config.yaml
n_layer: 11
n_experts: 256
d_expert: 48
normalize_top_k: false
init_std_router: 0.00655
optimizer: "soap_variant"
beta1: 0.95
beta2: 0.95
seq_len: 1024
Below are experts of layer 6 (counted from 0) of a mixture-of-experts language model. Rows are named router (the router's row for the expert), gate (a neuron's input weights, with its number), up (a neuron's input weights, with its number) and show model dimensions 40-79. Each number is 128 + 24 x the weight over its row's rms, rounded and kept within 0 to 255.
After each expert's rows: a language model's description of what the expert responds to; "gets" lists some tokens that make up at least twice as much of what it gets as of all text. This comes from a sample of Wikipedia text that the model never trained on. Tokens count by the router's weight.

# expert 27
router [ 72 133 118  71 138 148 105 119 116 156 174  93 136 110  77  93 127 139 101 148 154 109 144 128 116 173 125 145  97 122 150 108 127 122  99  81  73 129  89 162]
gate0 [127 123  89 101  98 105 176 157 127 150 167 141 145 110 104 107 135 158  94 113 152 149 156  75 101 117  86 122 156  93 114  69 162 115  95 131 109 123 118  93]
up0 [119 144 143  80 105 134 104  89  89 155  81 115 132 111 154 153 143 116 114  98 137 100 145 101 182  97 119 115 124 112 107  79 149 162 139 114  82 110 142 120]
gate1 [ 95 130  83 126  91 136 180 106 144 132 158 127  92 165 105 133 125 119 121  97 131 125 123 102 138 136 116 117 153 119  67 154 135 127  88 133  99 141 108 106]
up1 [137 139 108 116 140 128 141 166 150 155 112 136 130 130 113  96 144 163  90 154 156 141 159 126 131 108 121  97 127 132  95 150 117 147 150 145 207 150 149  82]
gate2 [119 134 133 107 129 146  91 122 131 156 129 139 126 121 117 131 115 156 110 110 120 121 122 133 152 155 151  91 114 106 113 136 144 142  61 116 128 143 118  82]
up2 [102 125 147 103 154 141 151 153 120 129 174 152 107  91 135 147 169 155 152 138 112 164 145 145 149 183 115 123 124 155 130 185 125 142 112  98 135 117 118 129]
gate3 [ 95 129 100 119 136 142 155 138 135 152 133 117 122 151 123 112 139 126 115 135 160 146 130  76  64 150 107 147 103 176  99 146 131 151 137 119 142 103 153 135]
up3 [120 170 117 119 144 117 100 112  99 103 114 137 168 111 130 138 125 103 165 137 118 156 103 159 145 132 118 160  77 147 137 130  93 129 101 123 160 141 178 143]
gate4 [141 153 163  84 131  89  95 140  98  99 124 169 120  91 115 167 127 130 121 159 106 113 144 139 148 116 112 115 155  95 150 143 130  84 115 112 152 106 122 135]
up4 [143  87 118 139 144 139 129 114 128 153 103 114 144  94 125 151 129 150 116 136 140 183 140 123 136 125 150 126 142 105 110 145 132 144 108 152 134 154  98 130]
Hyphens, dashes, ranges. Hyphens in compounds and dashes in score and season ranges, such as well-known, All-Star, 2023–24, 7–6, and list-item dashes.
gets: "-", "1", "–", "9", "'", "sh"

# expert 2
router [114  97 109  73 136 113 133 168 139 146 168 163 159 106  99 107 103 170 104 128 152 152 183 100  95 146 104 143  95 140  96 140 142 107  68  97  96 124  92  90]
gate0 [124 125 108 117 103 164 143 101 124 100 129 136 118 102 138 124 154 140 111 108 131 102 125 119 121 103 138 162 158 122 169 135 126 107 106 108 144 138 144  98]
up0 [158 156 158  98 153 144 138  76 111 108 110 132 121 125 152 128 102 125 110  87 144  97  67 102 104 125 119 113 139 156 121  94 131 122 101 119 131  96 105 124]
gate1 [106 126 113  69  99 155 127  93 107  99 124 129 123 188  79  92 109 182  99 127  91 133 135 117 123 169 164 145 137 156 130 144 110 168 144 155 117 151 142 120]
up1 [157 126 130 134 116 109 131 131 124 152  61 129 112  90  96 106 111 114 143 113 122 139 171  79 126 114 114 117 142 132 106 137  85  91 103 157 123 118 124 127]
gate2 [ 98  93 132  81 129 116 133 175  94 116  97 102 135 145 166 139  97 135  61 128 152 155  97 109 111 148 125  78 149 135 132 166 116 144  83 100 165 122 129  96]
up2 [131 124  64 142 115 151 117 119 142 121 126 152 138 182  80 130 127 131 100  99 164 150 103 119 105 170 159 129 136 138 130 164 123 139 163 199 126 132 115 152]
gate3 [136 135 123 145 151 113 131 139 113 126 147 109 150 110 101 155 103 108 129  93 140 118 118 138  78 138 158 121 119 121 116 110 107 118 112 144 157 125 187 128]
up3 [110 166 130 147 118 147  99 122 112 119  95 128 123 166 135 108 128 173 146 136 143 128 142 122 142 107 109 119 125  97 157 171 116 112 142 112 164 151  92 119]
gate4 [144 155 105 115 133 124 153 164 146 118 133 141 102 140 143  77 136 110 121 148 153 142 144  98 152 130 110  82 128 111 155 155 127 122 112 133 129 111 132  98]
up4 [133 135 148 113 135 129 144 115  81  96  95 130 157 129  89  94 107 155 112 167 117 140 135 116 112 201 140 133 129 121 122 154 105 110  95 100 143 138 135 100]
East Asian names, digits. Syllables inside Chinese and Korean romanized names and Chinese characters, such as Guang-dong, Mao Zed-ong, Ji-hee, plus digits inside dates and numbers.
gets: "0", "6", "2", "ang", "8", "3"

# expert 10
router [ 95 118 117 111 144 131 105 118 124 128 165  94 127 119 102 103 106  90 141 150 126 134 108  79 101 144 106 134 130  79 152 151 123  90  82  98 139 140 113 103]
gate0 [103 130 107 119 139 117  97 119 161 132 110  96 126 125 113  77 136 111 111 104 145  96 106  97 156 128 137 126 126 109 138 137 115 106 114 113 105 109 105 119]
up0 [115 111  92 124 160 142  90 119 151 114 145 124 121 112 113 122 141 135 131  93 144 116 151  92 167 130 164 132  96  97 121 136 121 131 115 108 113 127  68 151]
gate1 [128 141 114 139 109 163 135 106 125 100  88  93  98 127 111 122 161 174 125 170 129 137 106 122 109 118 151 122 119 120 107 127  76 174 114 110  95 131 108 158]
up1 [ 96 103 131  99 131 151 167 136 110 135 135 104 119 117 139 119  56  45 102 142 104 155 140 126 127 102 142 151 129 151 106 131  98  92 142 144 128 139 153 141]
gate2 [ 89 132 106 117 133  83  90 120 113  90 119 108 193 140 104 123 146 148 121 105 142  65  91 101 133 131 122 157  98 128 136 127 132  96  98 118 142 111 125 142]
up2 [146 171 127 120 151 114 104 162 129 122 138  70 131 122 114 124  72  99 148 147 126 133 119 107 150 137 148 157 141  97  97 107 172  88 142 105 131 194 112 121]
gate3 [145  77 112 137 123  84 128 172 150 178 128 161 137 116  84  81 145 106 160 115 175 141 132 150 107 121 106  91 123 114 121 125 106  86 115 108 125 103 115 130]
up3 [141 147 122 112  98 146 161 148 133  71 145  93 111 140 127 154 101 140 140 124 132 122 123 188  96 148 119 153 145 159 100  93 158 141 108 133 147 148 124 117]
gate4 [147 113 140 146 147 103  66 116 134 202 123 125 126 134 123 133 137 105 119 101 130 153 107 105 149 176  82 118 119 115 121 131 112  94  93 110 130  91 104 118]
up4 [139 139 112 142 138 118  92 132 157 156 151 150 138 148 116 122 126 104 122 134 130 110  86  77 199 195  80 152 119 114 127 132  97  82 113 135 144 137 149 145]
Copula and census verbs. Main verbs after a subject, especially "was/is/were" in census statistics ("median age was"), plus died, occurred, released, voted.
gets: " was", " is", " were", ")", "%", " are"

# expert 6
router [128 122 130 107 104 146 160 106 139 136 137 131 153 163  92 116 124 122 120 150 130 130 133 107 121 148  89 123  99 114 163  80 148  92 118 121  99 139  85 132]
gate0 [122 149 119 158 117 163 133 139 152 131 132 120 100 118 142  97 108 100  91 103 129  64 155 110 135 148 122 164 126 152 136  87 144  97 121 144 163 116  71 133]
up0 [ 86 155 125 109 139 120 158 149 117 123 146 134 155 152 139 111 158 141 102 143 134  86 121 127  92 140 111 174 117 123 156  90 157 124 142 143 157 120 110 121]
gate1 [166 150 122 126 119 121 100 154 114 119 117 121 131 116 138 139 162  98 143 129 107 135 126  98 120 121  89 147 178 128 115 104 116  98 125 105 139  86 142 127]
up1 [108 166 143 144  77 123 155 131 136 150 160 124 112 107 125 108 155 126 113 120 137  89 120 106 116  64 116 129 120 113 134 167 148 121 131 151 130 146 104 105]
gate2 [126 116 139 101 112 148 118 160 123 154 115 141  99 170 129 105 111 128 157 124 138 120 122 108 127 146  63 110 116 106 144 136 145 146 114 101 118 157 144 124]
up2 [140 112 154 172 130 147 123 124 126 120 110 145  93 138 117 116 107 129 177 139 103 100 155 110 120 151 131 142 116 102 113  97 145 152 119 115 149 182 123  98]
gate3 [135 119 122 134 114 133 119 124 142 105 135 114 138 111 103 119 133 140 143 100 116 116 148  82 145 123  72 127 138 130 115 108 154  97 121 132 134  98 118 166]
up3 [113 159 114 165  96 141 102 100 147 138 108 126 170 113 127 143 146 122 126 124 130 120 144 142 150  87 120  98  85 152 116  94 110  99 131 114 121  96 137 151]
gate4 [141  97 131 113 111 123 136 106 140 120 119 121 126 109 134 121 112 158 140  93 131 155 138 127  92 160 135 104 130  88 138  66 129  65 119 102 126 102 115 129]
up4 [147 136 126 121 107 132  99 153  86 114 113 104 117 151 130 157 137 127 111 134 146 117  91 142 139 138 126 133 163 112 104 123 140 219 128 162 173 153 162 149]
Counts and quantities. Tokens in counting and quantity phrases, mostly "of" after numbers (Nine of, three of its) plus than, days, percent, consecutive.
gets: " of", " than", " years", " and", " in", " round"

# expert 54
router [ 50 120 133 138 135 112  92 130 113 156 151 140 119 121 141 116 145 159 129 156 130  84 163 128 148 165  93 126 117 106 152 151 152 141  85 103  90 129 120 147]
gate0 [133 134 150 125 153 155  92  99 124 130 120  89 172 116 124 131  65 117 124 125  67 104  89 139 104 119  94  91 152 157 130 138 188  95 113 119 127  73 113  95]
up0 [182 141 112 141  99 139 169 144 158 114 155 114  97 127 130 117 133 123 171 138 153 177 154 116 130  83 157 120 156 119 145 111  86 123 117 116 111 113 115 136]
gate1 [121 137 114 125  87 119 129  95 123 102 172 136 186 143 123 100 149 140 101  83 146 115 109 101 146 201 120 142 142 107 141 114  92 173 134 103 125 148 131 108]
up1 [130 181 113 167 165 119 100 136 122 105 122 149 105 138  85 124 171  84 119 124 116 121 157 157 132 140  67  86 122 136 140 116 150 144 112  96 108 111 107  84]
gate2 [ 95 112 141 100 110  95 144 118 120 154 168 139 124 143  96 133 109 144  98  95 146 130 137 123 159  97 109 155 114 106 133 116 148 131 114 123 118 115 123 136]
up2 [120 132 111 147 109 145 116 147 101  99 123 144 138 118 106 130 149 147 136 155 113 127  91 145  81 110 116  88 102 139 124 148 107 141 123 157 175 142 117 147]
gate3 [117 102 161 139 109  95 140 141 163 119 109 125 132 121 145 137 123  78 120 125 122 151 113  86  75 126 100 127 150 132 149 137  92 149 136 108  90 102 157 138]
up3 [ 87  93  96 126 133 164 104  96 136 106  97 143 151 122 125 158 126 110 139 122 164  94 108 101  94 158 138 128 155  99 140 138 134 148 116 158 150  94 126 141]
gate4 [153 145 122 122 120 126 114 159 133 145 148 148 139 133 103 158 145 161 183 161 137  97  71  95 112 140 110 138 157 108 138 128  93 126 118 123 128 141 147 127]
up4 [172 110 129 131 142  89 121 142 120 111 125 119 132 112 115 145 115  98 145 148 131 123 125  92  94 168 144 136 132 109 136 142 117 136 124 160 124 120 167  88]
Mid-word pieces and material nouns. Word pieces after an initial consonant fragment (ce-le-brating, buck-le, p-ie-tra) and common material or amount nouns like glass, metal, iron, variety.
gets: "le", "s", "er", "ish", "y", " dis"

# expert 34
router [122 104 118 126 121 134 113 112 119 137 151 120 124 135 110  84 133 134 124 120 208 136 136 126 141 153 112 153 136  87 138  98 146 109 102 103 105 154 109 113]
gate0 [111 111 128  74 175 102 140 149 105 119 139 139 132 160 147 127 108 153 102 138 116 122 125 122 135 162 158 184 150 123  90 146 139 133 133 102 147 119 133 116]
up0 [105 153 162 154 130 151 117 111 144 140 136 134 103 129 142 143 113 123 119 156 140  91 159 102 103  96  78  95 142 120  94 137 105 139 133 128 129 111 145 122]
gate1 [138 125 104 120 154 136 116 187 135 165 153  71  66 101 154 111  88 127 103 104 100  99 142 156  99 183 136 152 125 120 127 134 138 118  81 109 172 147 146 144]
up1 [121 167 131 125  93 139 165 142 105 126 150 164 175 159 133 115 148 138 132  88 123 138 158 137 125 172 103 102 134 135 142 161 100 119 135 143 123 151 125 104]
gate2 [125 104 109 154 119 133 130 158 141 124 139 121 112 170 131 134 139 129 204 125 177  98 140 149 111 121 128 108 116 141 100 133 152 131 133 146 102 122 111  62]
up2 [140 175 156  98 165 137  75 119 117  95 117 130 147 118 146 110  91 153 118 127  63  93 120 119 127 126 161 132 167 149 135 112 134  89 157 143 138 138 140 128]
gate3 [175 156 105 130  93 114  98 152 134 108 163 127 141 117 182 155 127 151 124 113 147 107 138 162 109 140 139 117 118 118 119 129 119 122 109  84 102 148 116 104]
up3 [127 123 181 124 149 141 122 145  82 169 140  80 114 160  87 131 158 165 108 146  89 140 164 127 123 128 107 104 141 126 148 149 136 153 165 142 137  76 123 154]
gate4 [119 128  81 118  97 140 134 157 117 115 122 114 108 119 135 111 119 134 117  93 135 111  99 159 141 136 143 131 150 100 154  92 125  83  93 157  75 127  98 127]
up4 [135  99 125 145 155  87 171 117 127 138 117 174 149 110  85 155 125  91 118 113  86  99 182 150  90 118  86  94 136 150 118 150 141 135 148 114 157 146 114 158]
Headings and table starts. Section-heading words after "==" and first cells of table rows, such as "People", "Bibliography", "opponents", and first digits of years.
gets: " ", "-", "==", "In", "op", "==="

# expert 16
router [ 84 109 102 117 138  59 145 125 134 138 118 129 110 107 130 118 146 136 149 134 107 115 115  76 100 122 124 148  97 106 174 107 141 152 123 132  74 122  96 113]
gate0 [101  70 125 138 162 114 117 138 117 174  97  78 138 149 117 130 115 174 129 145  97 114 103 105 131 139  96 144 112 136 122  95 149 142 132 142 127 133 126 180]
up0 [140 101 123 139 121 118 136 175  86 184 120 105 121 114 109 102 157 114 113 164  88 121 140 121 165 138 115 117 150 127 119 157 131 120 118 106 111  93 152 166]
gate1 [125 141 125 133 173 141 115 139 112 162 120 117 123 124 107 106  71 169 137 172 152 119  93 124 135 141  92 176 145 115 176 157 113 137 135  92 140 132 101 101]
up1 [ 60 162 103 139 162  99  94 141  82 151 137 137 146 145 129 104 115 169 125 142 152 121 102 107 128 148  89 224 138 100 164 107 121 130 120 122  80  87  80 149]
gate2 [125 154 152 137 107 164 144 146 156 126 136 108 126 127 123 137 161  52  74 107 111 130 123 112 154 120 156 156 106 133 132 100 122 130 144 136 134  94 144 145]
up2 [122  92 167 116 101 106 119 173 120 173 131 131 127 113 131 132 137 103 100 100 112  93 151 136 133  71 139 111 176 131 126 100 109 132 131 152  98  73 121 131]
gate3 [127 125 118 129 122  85 113 134 109 190 129 114 134 124 124 161 140 104 170 120 117 152  93  95  85 121 127 161 128 124 149 103 124 144 125 175 146 134 122 138]
up3 [121 143 123 138 152  96 132 131 113 194 119 124 112 141 127 162 105 138 145 143  96 138 122 118 143 159 119 121 103 134 160 108 123 154 146 147 109 150  76 158]
gate4 [153 159 119 138 112  81 130  54 140 108 117 125  99  93 142 101 166 111 128 125 131 137 174 100 160 117 126 129 137 123 124  94 131 133 155 159  84  98 117  86]
up4 [131 120 131 145 100 145 118 135 121 117  98 106 117 130 108 153 111  90 106  87 132 145 104 120  95 115 114 153 112 126 101  99 109 117 121 107 169 141 129 174]
List conjunctions. Commas, "and", "or", semicolons and "&" joining items in lists of names, places or things, as in "schools, hospitals, army units".
gets: ",", " and", " or", ";", "),", " &"

# expert 52
router [101 102 130  85  96 128 145 113 141 154 150 108 120 119  94 122 129 137 139 132 118 156 160 119  72 166 127 120  93 117 142  93 151  99 105 110 100 113 129 186]
gate0 [126 158 163 129 104 127 116  99 142 117 163 152  97 157 133  91 151 100 124  76 135 114 199 121 123 162 111  98 155 153 126 148 106  71 115 129 105 120 133 132]
up0 [120 142 136 116  75 140 147 106 121 139 181 147 140 147 127 117 153 104 138  92 135 116 156 107 127 142 150  90 118 138 164  98 125 111 105 116 100 150 131 114]
gate1 [126 139 110 122  99 136 145 133 117 116 116 108 115 154  80  92 108 125 112 140 149 161 106 116  75 135  92 130 114 115 110 122 113 143 140 130 106  56 101 125]
up1 [144 122 142 136 150 138 136 116 171 105 106 149 134  92 135 107 176 102  93 164 123 111 172 120 137 143 153 150 117 110 123 124 136 119 113 113 142 152 104 131]
gate2 [135 109 129 118 165 114 138 127 102 150 135 144 152 121  96 128  91 124 107 147 173 191 110 139  87  68 150 141 101 109 125 166 130 141 111 123 110 131 127 135]
up2 [156 117 115 120 139 130 159 106 115 142 160 105 127 106 129 152 126 151 118 107 181 154 150 169 113 113 140 139 137 151 100  77 123 126 137 132 128 143 119 135]
gate3 [131 138 151  82 125 112 162 112 125  77 142 141 164 137 134  90 139 132 138 144 170 120 157 120  75 122 149 117 151 106 123 160 139 100 105 124 129 151 161 142]
up3 [172 108 126 150 128 129 132 133 160 148 113 127 123 113  79 158 129 110  87 145 121 133 135 129 130 123 121 168 132 125 133  92 116 114 126 102 128 119 110 117]
gate4 [157 142 118 137 142 142 102 122 176  77 106 111 124 114  93  73 149 149 117 146 100 173 119  84 103 130 142 152 114 117  95 107 144 124  99 119 127 101 105 170]
up4 [126  92 158 114 118 121 124  98 164  99 181 132 136 132 116 154 109 124 156 130 115  80 168 143 169 131 127 183 113 151 106 112 103 118 129 140 124 113  66 151]
Nouns after possessives. Word after "his/her/their/its", often an adjective or family or career noun like "own", "former", "father", "debut", "second".
gets: " ", " first", " new", " own", " former", " father"

# expert 24
router [137 121 153 126 119 102 117 139 100 140 155  68 122 129 139 125 132 142  75 139 138 124 115 107  94 149 108 148 178 117 106 129 155 130 125  81  95  89  81 117]
gate0 [128 116 182 131 109  89  86 132 139 150 154 116  92 141  88 134 121 140 101 113 104 121  81 119  84 112 116 170 162 128  92  81 124 113 125  92 105  75  93 106]
up0 [108  95 150 150 128  98 117 102 131 132 170 104 107 113 110  77  92  79 150 146 158 119  96 107  84 105 128 136 112 143 129 109  97 102 125 103 141 125 136 123]
gate1 [100 132 119 144 154 115 126 153 125 145 172 110 126 126 135 122 106 158 118 167 157 153 144 107 149 158 140 123 147 119 110 142 115 124 115 122 101 118  79  85]
up1 [131 124 118 113  78 136 158 107 123 120  87 145 157 130 114 109 174 143 133 120  96 114 110 154 128 119 123 136  98 142 127 115 137 138 150 151 160 151 190 154]
gate2 [131 129 140 145 129 115 130 114  88 153  97  79 154  88 125 129 143 151 124 113 126  87 117 109  85 132 102 150 131 103 141 141 144 137 137  98  83 118 137  86]
up2 [136  98 136  91 127 115 155 119  85 146  87 113 117 116 144 121 135 120 116 163 107 112 132  56  78 119 133  98 115 131 144 129 125 125 133 151  96 150 126 133]
gate3 [122 143 136 144 139 106  98 116 165 135 155  70 116 107 156 126 143 127 109  86 145 104 115 149 131 152  93 146 124  84 164 124 144  92 149  99  88 135 109 145]
up3 [ 81 116 157 154  82 110 164 149 151 100 159  95 139 109 108 112 141 160 107 124 104 114 112  99  85 154 105 134 124  82 153 158 108 109 128 141 142 121 102 135]
gate4 [150 123 123 132 128 138 141  91 136 137 119 130 156 144 108 165 127 113  79 162 133 167 130 137 103 139 106 139 146 126 114 104 143 109 116  98 139 114 130 143]
up4 [126 127 121 127  94  91  93 128  95 140 112  68 164 165 140  44 127 160 150 148 116 139 158 125 174 130 176 115 143 105 119 151 142 130 158 134 138 147 138 123]
Infobox field labels. Field names and colons in dash-started infobox lines, such as Born, Country, Genre(s), Date of birth, Coordinates, Occupation, Clade.
gets: ":", "-", "°", " Born", " Country", " ("

# expert 30
router [ 92  95 123 118 120  83 132 120 110 119 175  86 123  99 145 103 147 139 103 129 137 122 142 118  68 165  96 125  96  93 133  95 140 116 109 125  95 144  87 147]
gate0 [189 106 107 144 145  85 147 161  92 173 136 131 123 151 146  92 171 151  94 131 148 132 125 114 126 171 126 108  81 143  83 115 121 107 109 129 103 111 146 135]
up0 [137 129 112 121 137 113 105 134 137 142 159 130 122 161 144  83 135 139 146 102 140 112 121 106 122 213 147 135  99 135 114 136  96 130 118 149 171 124 106 141]
gate1 [131  73 116 107 172 113 130 160 140 126 132  95 164 168  89  93 149 166 114 111 124 128 135 112 113 105  92 145 115 117 138  94 147 154 142 138 148 150 123 132]
up1 [160 142 154 142 111 117 137  84 144 172  94 167  93 103 139 146  74 111 138 118 145  90 149 129 112 133 146 120 147 176 155 117 103  95 131 138 111 107 149 144]
gate2 [108 138 118 116 136  76 107 101 102 149 127 142 137 129 126 138 120 146 109 171 141 155 144 123 109 127 151 148  58  86 105 122 128  91 110 141 133 116 107 121]
up2 [105  63  84 144 110 101 139 171 149  92  93  95 144 136 138 108 121 138 110 124  90 137 114 105 106 126 140 172 138 172 104 171  87 129 144 161 108 113 103 131]
gate3 [161 115 145 133 123 111 127 125 110 100 121  83 139 140 127 113 135 142 102 121 135 102 190 163 107  93 113 147 114 116 138  84 104 122 136 116  94 199  92 141]
up3 [147 136 167 136 144  91 113 122 108 116 119 125  96 111 143 159 156 171  99  88 135  99 156 133 109  86 111 105 118 107 148 108  95 123 130 126 120 177  95 151]
gate4 [158 132 167 120 167  89 106 121 149 120 146  97 101 166 138 141 120 166  80 113 115 142 145 143 148 179 138 126 115 122 128 140 133  91 110 145  92 132 151 134]
up4 [136 117  94 132 103 128 117 133 152 107 126 122 124 101  98 136 125 128 146 118 129 107 140 110 126  89 125 152 139 134 142 146 145 146 124 139 144 119 107 113]
Relational and temporal prepositions. Prepositions after nouns or verbs, especially "of", "for", and time words like after, during, following, before, upon, without.
gets: " of", " for", " to", " by", " on", " after"

# expert 18
router [113 109 105  87 117 119  99 113 147 163 156  92 120 122 109  91 163 141  83 118 161 157 105 138 136 154 111 161 111 111 114 150 138 133  83 120 108 143 113 130]
gate0 [131 164  83 100 145 167 116 121 131 115 144 154 142 131 119 130 111 123 134 175 162 152 102  91 160 105 107 150 105 119 100  98 154 142 117 131 146  99  77 144]
up0 [139 158 116 126 121 140 127 132 148 128 128 186 141 111  97 137  87 147 147  99 116 163 154 138 131 100 134  92 114 125 120  86 128 101 150 152 133 113 121 125]
gate1 [125 135 157 119 119 118 164  98 151 148 137 171 120 127 116 129 135 137 134 130 136 150 192 110 115 100  70 142 159  98 156 148 153 126 118 129 159 147 124  81]
up1 [102 115 105 126 134 162 122 165 110 128  76 150 155 149 173 157 128 143 121 124 132  94  78 167 198 169 140  88  93 121 109 111  79  85 128 113  96 176 107 122]
gate2 [104 136  99 105 159 115 181 127 128 128 116 147 111 143 126 106 135 119 105 127 151 100  64  94 103 138 147 116 112 104 149 139 140 102 122 159 149 124 137 144]
up2 [ 82 137 126  72 168 153 167  83 114 121 139 133  75 120 102  99 125 111  98 141 103 114 118 131 109 111 135 149 159 115  99 154 130 105 150 164 141 102 152 124]
gate3 [116 128 161 130 126 166 148 135 111 133 134 136  81 111 144 114  97 146 109 144 121 152 101 156 143 160 107 133 130 151 120  88 119 149 150  94 145 141 122 132]
up3 [174 118 121  82 121 118 155 128  80 132  98 107 161 111 141 141 121 122 165 132 125 134 154  71 135 105 126 170 113 151 132 139  79 161 136 173 134 129 103 116]
gate4 [113 144 116 108  58 124 131 143 182  84 123 121 128 148 103 135 134 113 141 132  91 154 151 130 145 122 101 128 118 114 112 126 101 114 145 119 150 134  98 129]
up4 [125 137  92 137 104 144 135 145 150 109 142 126 128 171  92 115 160 112 109 113 101 125 156 119 147 133 105 112 133 146 129 165 113 125 125 103 159 123 132 120]
Wiki headings and tables. Section heading markers like ==, ===, ====, table pipes and separator rows, and line breaks or words right beside headings.
gets: "==", "===", "\n", " =", " ==", "---|---|---|---|"

# expert 41
router [119  65 137  75 129 126 145 118 104 126 146 116 120 100 114  89 129 153 104 139 143 125 115 114 112 174 131 149 125 119 135 122 140 128 113 128  83 126 100  90]
gate0 [116 159  65 116 101 127 134 154  99 115 150 144 140 112 110 140 140 126 151 118 100 141 146 120 161 172 148 165 125 102 130 107 137 150 128 137 154 162 114 126]
up0 [102 146 129 114 118 138 116 125 145 149 147 126 113 113 134 166 140  63 114 145 151 136 118 151 128 143 123 129 140 101 130  89 141  99 100 146 130 139 125 144]
gate1 [125  98 133 168 130 116 143 143 133  71 114 121 132 100  88 113 150 103 119 106  90 134 117 107 138 107 116 154 104  93 114 119 117 117 115 147 123 105  79 108]
up1 [127 173 112 151 137 110 160 118 114  90 183 117 129 145 130 136 138 108 127 138 127  93 115 131 135 139 165 137 133 107 126 114 133  99 118 120 114 105 108 164]
gate2 [123 136 138 132 115 105 137 112 101  75 132 130 138 151 105 175 124 142 111 174  90 149  90 142 148  95  97 145 129 138 119 123 155 122 137 147 122 135 106 145]
up2 [130 142 123 129 132 137 157 181 127 110 115 144 176 122 115 162  97 147 132 122 115 127 149 132 134 113 160 125 102 105 133 150 123 128 140 152 142 164 170 117]
gate3 [124 127 103 114 131  83 108 126 131 135 107 153 118 132 107 127 131 122 119 132 110 136 127 138 156 118 153 178 105 148  88 141 151 123 114 157 131 152 161 126]
up3 [116 132 122 117 123 127 128 105 128 132  66 115  98 141 110 113 152 113 111 130 105 134 116 110 127 117 101 114 118 174 152 129 135 102 133 148 106 128 146 186]
gate4 [ 97 132 139  90 130 146 118 150  79 174 134 126 129 126 136 152  73 125 168 168 114 152 113 120  65 115 118 119 107  96 136 118 119 138  96 126 152 123 156  94]
up4 [ 96 116 121 133 147 133 153 150 148 161 125 124 166 123 106 174 102 121 152 148 136 145 121 105  86 140 127 128 106 168 135 139 128 144 118 117 150 125 173 142]
Commas after places. Commas after town names before the state, as in Oakland, California; also in, same, together, along after moved.
gets: ",", " in", " |", " to", " same", " on"

# expert 28
router [110  94 142  50 106 181 151 138 113 162 205  85 118 121  92  96 138 153 134 132 116 143 136 100 148 170  78 134 124 133 143 115 156 128  96 101  62 126  84 151]
gate0 [103  84 128 100 130 146  68 107 113 123 112  68 133 144 111 123  93 160 127 137 126 145 117 101 103 158 145 129  70 104 119 143 190 155 126  92 130  99 108 140]
up0 [ 90 103 131 141 128 134  93 122 128 159 100  71 148 103 160 114 108  91 135 113 119 158 116  79 116 162 144 135 146 140 129 150 144 163 112 104  98  98 114 102]
gate1 [121 111 101  82 148 130 126 148 185 152 155 135 133 130  66 127 138 167 134  98 127 124 131 123 129 147 104 134 121 137 124  90  98 115 110 125 109 140  94 159]
up1 [106 134 142 151 105 118 115 126 154 127 112 136 125 140 129 117 142 129 140  98 113 104 159 121 150 160  73 138  78 162  93 121 142 154 157 134 132 130 121 129]
gate2 [102  83 100 132 135 120 113 152 148  99 148 141  67 153  78 111  98 118 177 133 143 157 143 108 156 143 138 119 151 121  93 125 108 107 130 128 121 105 122 111]
up2 [167 135 119 161 121 121 125 126 150 133 109 124 184 126 145 164 149 155 105  84 147  85 129 142 128  98 128 105  72 143 179 139 147 130 146  85 138 130 155 109]
gate3 [104 106 145 147 146 126 125 103 113  82 132 144  92 101 142 145 112 152 112 161 117 115 110  88  93 131 112 158 184 103 168 120 127  95 125 115 123 138 119 142]
up3 [ 86 151 110  92 118 102 114 155 136 122  99  78 170 168 110 114 128 158 130 137 122 133 148 118 156 142 136 131  57 137 155 152 121 109 158 111 147 129 151 120]
gate4 [ 98 106 131  91 151 124 167 171 146 177 187 118  91 109  98 117 141 131 140 164 151 164 109  72  85 155 118 152 104 134 101 124 141 144 110 137 124 138  57 163]
up4 [133 144  99  66  92 134 141 100 103 205 157 129 120 119 105 142 114  94 142 104 147 147 131 138 108 163 126 156 155 123  93 154 118  94 116 139 121  97 125 124]
Have after modals. "have/has/had" after modals in "could have been" phrasing, plus digits after a colon or decimal point in times and table figures.
gets: ".", " had", " has", " have", "0", "1"